python train.py --n_layer=10 --d_model=384 --n_experts=24 --experts_per_token=2 --d_expert=128 --d_shared_expert=0 --activation="reglu" --moe_layers=[1, 2, 3, 4, 5, 6, 7, 8, 9] --router_score="softmax" --normalize_top_k=true --routed_scale=1.0 --balance_loss=0.00534 --balance_bias=false --router_cosine_scale=14.0 --router_bias=true --init_std_router=0.0304 --lr_router=0.000573 --n_head=3 --n_kv_head=1 --head_dim=128 --vocab_size=32000 --norm="rmsnorm" --norm_place="pre" --norm_eps=1e-05 --positions="rope" --rope_base=10000.0 --rope_fraction=0.5 --qk_norm=false --attn_scale=0.0884 --tie_embeddings=false --parallel_block=false --init="normal" --init_std_qkv=0.0319 --init_std_o=0.00713 --init_std_up=0.0319 --init_std_down=0.00436 --optimizer="muon_variant" --lr=0.00125 --lr_mult_down=1.5 --beta1=0.95 --lr_head=0.00675 --warmup_steps=200 --schedule="wsd" --decay_fraction=1.0 --decay_shape="linear" --final_lr_fraction=0.0 --batch_tokens=65536 --seq_len=1024 --doc_mask=false --z_loss=0.0001 --train_tokens=304500000 --steps=4647 --dataset="wikipedia_en"
Below are experts of layer 6 (counted from 0) of a mixture-of-experts language model. Rows are named router (the router's row for the expert), gate (a neuron's input weights, with its number), up (a neuron's input weights, with its number) and show model dimensions 192-383. Each number is 128 + 24 x the weight over its row's rms, rounded and kept within 0 to 255.
After each expert's rows: "gets" lists some tokens that make up at least twice as much of what it gets as of all text. This comes from a sample of Wikipedia text that the model never trained on. Tokens count by the router's weight.

# expert 5
router [148 100 128 107 115 106 150  95 178 134 134 128 140 127 111 149 144  89 115 122 141 156 134 124 125 119  89 123 146 174 155 140 114 110 151  87 121  85 111 161 120 127 113 159  61 140 176 135 127 121 126 112 127  86 146 110  92 134  98 117  92 166  85 124 125 124  97 104 108 108 137 153 138 123 148 118  97 100 130 150 159 127 123 109 160 112 131 134 139 138 155  98 150 107 157  97 144 151 172 116 110 100 196 137 132 154 150 112 114 126 127 106  81  87 127  70 107 155 141 118 139 145 174 127 163 115 103 114 144 125 113 109 132 163 125 110 145 147 100  75 168 119 121 164 131 128 130 102 131 114 126 129 148 144 104 130 122 154 120 100 146 111 121  89 131 135 138 130 123 132 137  94  91 103  93 131 134 160  96 106 133 152 132 145  99 129 122 116 121 131 146 104]
gate0 [ 98 145 127 113 122 186  94 102  96 151 185 138 153 136 136 172 141 112 146 122 107 167 141 144 122 127  84 140 140 128 109 120 186 147 115 114 134 141 147 136 124  96 149 126  68 104 159 119 102 156 158 219 130 113 104 134 122 123 145 133 107 188 141 156 156 117 147 136 124 137 132 158 121 159 133 117 134 171  97 130 147 118 132 128 147 106 125 120 140 124 122 130 143 110 160 149 118 121 178 128 111 142 112 122 119 119 143 120 108 136  93 100 136 159 154 119 144 139 116 116 144 110 122 111 121  87 133  96  91 149 111  99 123 110 147 189 106 139 145 136 125 115 163 134 146 135 115 107 115 111  97 114 117 127 118 144 139 130 110  85 132 147 111 141 156 155 164 171 132  76 156 118 143 111 101 173 123 120 100 186 146 117 147 163 125 117 150  87  98  93 102 151]
up0 [121 162  92 156 133 121 142 123 148 163 119 127 140 139 142 134 151 134 121 122 137 130 138 111 146 102 131 122  87  95 126 168 104 105 147 144 167 155 142 132  97 152 169 152 143 163 130 108 133 136 158 152  85 134 104  92 133 103 130 109 144 114 125 136 120 118 122  60 137 115 149 150 121 170  86 133 104 104 142 144 141 129 137 144 153 130 156 155  88 139 135 127 169 139 112 158 129  58 140 126 152 124 151 144  99 132 129 106 108 123 157 118 150 114  89 129 142 127 106 143 172 147  82 100 109 116 140 138 167 163 133 114 148 122 141 126 157 103 124  90 174 172 197 129 112 164 128 120 118 142 158 142  63  68 137 125 103 160 153 105 125  96  96 135 158 126  53 106 139 133 134 161 161 118 141 118 145 114 151 138 134 130 120 154  97 116 150 134 133 113 119 123]
gets: "\n", " (", "/", " P", " D", "N"

# expert 16
router [110 152 164 124 102 147 142 119  95 108 170 118  76 137 134 138 113 113 126 152 101 164 114 113 135 139 169 144 129 138 138 112  98 132 107 153 114 134 132 150 151 107 124 103 172 117 130 133  74 177 160 116 121 201 132 157 127 161 164 138 139 158 107 140 151 143 118 102 156 132 179 149 139 154 221 186 104  90 138 134 149  92 107 122 119 118 117 167 142 134 111 170 124 148 100  95 136  97 130 122 154 135 144 168 167 135 119 125 115 141 131 107 125 146 142 166 100 160 132 105 110 178 142 145 103 103 180  83 137 116 130 145 136 126 129 123 132  96  61 116 131 142 154 145 146 162 122 144 132 120 136 148 121 131 127 119 134 141 160 140 146 160 163  77 119 132 147 133 119 130 102 153 136  96 175 130 116 127 160 177 101 111 113 112 104 137 115 112 125 106  86 108]
gate0 [140 109 128 119 113 148 184 115 132  98 134 132  90 142 145 159 157 131 131 156 138  79 143 110  66 125 141 142 108 122 126 104 145 128 137 109 124 175 122 111 116 136 153 144 123 150 155 122 128 112 122 125 159 143 130 102  97 101 167 152 143 155 155 120 166 150 115 114 144 188 154 143 128  94 146 133  93  61 153 173 149 107 158 127 136 152 117 119 118  93 146 141 114 153 133 149 116 113 149 149  82 138 154  85 158 144  86 112 156  96 138  96 105 145 152 154 119 140 131 147 112 107 127 116 103 137 126 106 141  96 158 113  83 129 131 133 132 168 129 131 145  98 124  70 142 125 159 129 123 148 113 139 118  79 168 110 133 105 127  94 102 147 110 113  67 160 158  80 200 116 151 134 115 117 152 122 133 182 138 152 136  83  72 128  88 130 133 105 117 115 112 109]
up0 [140 159 111 111 168  93 135  70 169  95 134 116  96 132 137 121 117 100 101 145 162 155 124  96 106 109 130 150 117 137 137  94 166 137  81 158 175 123 138 155 129 122 140 120 136 106 105 144 130 186 132 115  96 105 146 174 153 158  98 150 131 111 111 163 116 164 153 166 123 145 123  83 146 123 106 140 144  86 137 114 154 123 101 121  80 164 131 178 160 137 107 101 164 155 138  90 135 119 120 138  92 130 142 140 146 115 138 126 155 144 134  76 134 153 143 153 111 109 121  88 137 117 156 146 181 153 118 183 143 115 121 114  83  96 107 110  70 126 126 131 140  74 144 117 142 138 137 112 154 133 128 141 134 115 140 114 153  91 122 161 112 120  94 156  97 119 116 134 131 115 162 144 141 111 125 133 129 127 124 145 189 169 102 124 125 137 162 135 142 121 144 145]
gets: " ", " O", "ucci", " P", " Al", " Co"

# expert 6
router [106 108 159 116 160 125 111 133  89 103 109 112 114 162 148 138 147 154 117 128 103 127 103 118  80 122 119 103 111 101 112 107 136  88 161 178 108 153 142  95 138 156 127 130  95 138 122 107 142 123 129 115 156  85 110 146 145 122 155 105 106  97 124 134 138 106  99 126 103  77 150 128 124 124 113 179  94 136 144 127 129  92 128 117 142 134 160 154 186  98 148 138 129 152 122 103 130 130 124 140 102 121 130 140 151 122 113 141 142 159 130 158 131 140 167 145 147 147 137 125 129 107 120 144 152 122 146 147 101 139 135 144  84 135 127 146  84 144 106 129  89  86 101  99 166 175  72 146 204 146 137 127 141 158 151 146 100 108 137 138 110 138 149  94 130 187 116 124 147 106 129 162 158 151 109 137 178 134 183 123 119 146  96 130 118 138 114  95 136 149  87 154]
gate0 [ 73 129 153 144 150  89 135 113 125 138  97 155 131 144  90 106 153 134 126 123 139 156  92 129 150  88 138 125 123 164 112 100 110 121  90 155  89 164 194 132 109 114 154 135 132 106 169 130 116 132 101 161 130 117 136 116 163 126 150 110 114  70 105 147 163 144 117 117  86 114 123 141 121 131 139 140 109 128 102 121 148 101 166  87  68 107 184 139 121 190 142 127 113  93 141 111 160 104 117 117 123 101 138  95 151 123  92 127 134 117 103 126 150 132 119 107 155 109 168 130 104  34 124 123 128 106  99 168 119 156 124  90 150 149  74 140 168 131 153 118  97 163 107 127 122 161 113 141 147 104  87 101 141 160 110 141 146 127 132 135 119 141  81 113 161 114 144 132 124 142 160 116 100  99 140 161 143 110 181 137 110  86 124 108 146 122 180 134 119 158 103  72]
up0 [124 106 121 121 127 103 118  70 134 126 141 122 148 164 136 132 146 103 163 138 128 174 124  98 133 171 132 104 149 122 100 177 183  78 139 148 159 143  92 142 157 101 103 107 148 151 180 123 138 139 141 138 171  99 145 150 125  95 146 124 129 108 116 104 138 147 147 134 162 159 109  97 131 143 150 105 131 128 149 111 136 130 121  83 144 129 158  95  98 135 106 139 129 148 153 152 156 142 119 139 112 111 173 133 100 172 128 157  87  92 113 112 123  86  77 108  79 163 127 115 118 158  83  87 159 132 174 130 134 112 157 123 121 141  96 120 131  98 136 107 127  84 160  91  66 162 174 108 101 100 115 150 127 137  95 130 166 111 137 142 179 119 149 108 122 116 161 141 156 123  65 140 133  79 174 170  79  97 145  99 109 109 134  95 108  92 134 125 133  86 134 123]
gets: " that", " A", " I", " ", " B", " No"

# expert 2
router [132 139  94 116 117 145  97 140 127 129 141 119 126  94 126  97 127 150 139 170 103 123 119 103 140 117 111 124 146 152 155 114  75 139 128 101 109 132 107 101 180 156 111 149 128 148  99 188 123 105 148 114 146 128 156 110 125 117 105 147 160  99  94 133  96 121 150 125 152 139 123 107 149 124 124 117 123 127 124 120 104 116 148 100 117 158 137 139  95 100 101  95 164 170 117 113 105 116 161 104  73 102 111 108  91 131 147 101 130 162 108 118  98 165 141 135 112 134 115  91 140 196 131  98 128 131 132 122 139 110 156 120 132 146 118 159 103 142 124 171 116 131 122 109  71  99  97 124  98  97 108  99 158 165 117 154 120  88 175 170 143 153 155 122 122 130 198 111 138 151 102 118  61 120 139 128 118 139 153 134 137 131 136 101 122 126 146 114  79 148 137 125]
gate1 [112 126 144 101 159 112 135 145 157 104 141 103 129 123 139 177 116 132 126 118 129 129 146 136 146 132 138 146 178  99 130 109 151 117  97 153 125 186 114 117 140  91 105 108 118 133 155 146 168 147 124 160  98  58 143 157  81 126 105 137 143 121 114  96 107 145 137 128  96  93 127 166  79 177 140 138 126  68 137 143 126 140 148 126 121 150 110 161 165 160 140 102 110 118 115 140 150 142 157  82  92 123  84 106 137 112  92 133 115 124 120 170 135 148  85 150 115 173 122 140 132 102 139 203  89 148 100 132 139  95  97 147 130 165 111 114 134 161 166  86 110 111 114 142 133 170 124 140 159  79 145 104 132  77 152 117 118 148 155 118 130 146 139 167 119 126 152 165 156 147 130 128 168 148 103 101  87 169 124 167 135 149 129 137 106 166 155 118 136 161 114 121]
up1 [132 132 125  92 158 147 147 148 138 122 132 152 145  97 118 148 139 152 137 160 118 108 104 161 160 192 119 123 148 146 135 133 132 171 120  87  96 143 152 145 163 134 135 127 139 151 111 144 135  85 134 124 150 143 147 117  95 161 105 123 151 119 121 144 132 147  79 150 121 127 146 114 162 147 105 162 137 132 146 133 165 121 166 148 167 148 105 121 132 118  94 145 135 149 132 122 135 118 118 133 148 177 137 163 152 176 124 152  96 128 154 132 138 183 117 137  96 140  95  65 155 140 119 127 122 116 143 117 130 184  92 115 132 131  86 127 127 117 138 124 143 118 111 156 131 108 121 131 138 112 144 170 108 115 117 114 145 124 154  97 184 185 151 117 114 125 126 152 148 158 137 114 117 110 121 116 144 102 126 152 161 112 160 137 126 163 121 121  89 106 122  68]
gets: " (", "\n", " was", " is", " were", " as"

# expert 14
router [153 137 111 117 130 108 104 126 100 173 143 117 135 145 152 105 152 107 114 101 132 113 173 114 138 153 178 165 172 134  81 125 147 117 163 151 129  90 128 130  94 176 124 111  97 131 106 120 116 143 128  96 133 113 120 148 104 106 151  80 156  83 158 129 112 154 144  96 129 129 148 104 115 119  91 136 163 135 134 126 132 144 122 161 133 138 113 152 105 155 159  97 166 137 109 120 112 124  84 176 114 141 124 125 153 145 117 141  90 115 104 115  82 117 153 115 171  72 154 180 109 125 112 117 101 173 148 128 186  98 153 113 130  86 118  87  84 125  79 139 136  90  84 152 107 126 127 148 153 122 122 118 140 151 102 127 114 127 159 103 148 112 143 110 122 177 145 115 150  71 125 137 123 139  83 122 133 123 125 151 145 170 104 144 160 119 125 141 152 129 135  94]
gate0 [110 155 126 124 113 156 130 115 125 144 152 133 156 115 159 119 147 122 118 123 119 164 146 172 151 125 160 162 172 101  97 117 148 143 119 110 167 118 144 130 134 140 121 106 150 101 144 164 108 100  99 117 113 128 136 138 123 120 109 135 121 151 134 128 153 132 137 118  73 160 136 133 168 139 154 124 121  77 116 121  80 108 133 124 124 133 158 136 130 121 141 111 102 114 149 141 103 174 102 144  87 156 117 134 163  98 114 133 166 159 148 146 101 148  94 104 129 107 124 109 132 151 129 151 115 145 151 154 104 117 130 152 123 113 167 106 105 171 119 118 152 155 135 146 138 135  40 140 112 123 140 127 135 136 107  74 144 141 131 128 119 155 110 169 121 111 151 126 150 142 166  84 170 156 159 146 160 116 130 134 126  78  97  58 143 152 147 121 129 153 110 108]
up0 [145 163 141 110  96 123 114 130  89 100 137 135  84 177 117 129 141  93 116 136  75  88 119 112 118 112 141 115 104 133  92 158 105  76 130 175 114 102 109 113 165 125 102  91 117 115 129 111 134 157 147 122 111 123 123 139 127 154 126  77 191 118 154 152  93 158 141  78 129 125 126  87 101 144 108 152  87 131  88 141 162  99  92 128 137  99 187 146 150 110 152 133 134 113 113 115 126 129 151 104 149 114 110  99 166 150  76  78 122 128 127 114 105 150 143 142 161 110  99 139 118 145  79 149 137  79 113 177  88 131 126 148 121 164 130  83 167 143 126 134 125 116 168 145 115 121 125 118 134  89 114  99  84 112 112 117 135 127  89  94 153  75 129 137 116  80 111 122 124 113 138 101 148 159  98 113 106 123  92 125 107 125  90 126 142 144 122 161 165 126 132 117]
gets: " \"", " 0", " ", " 1", " —", " 2"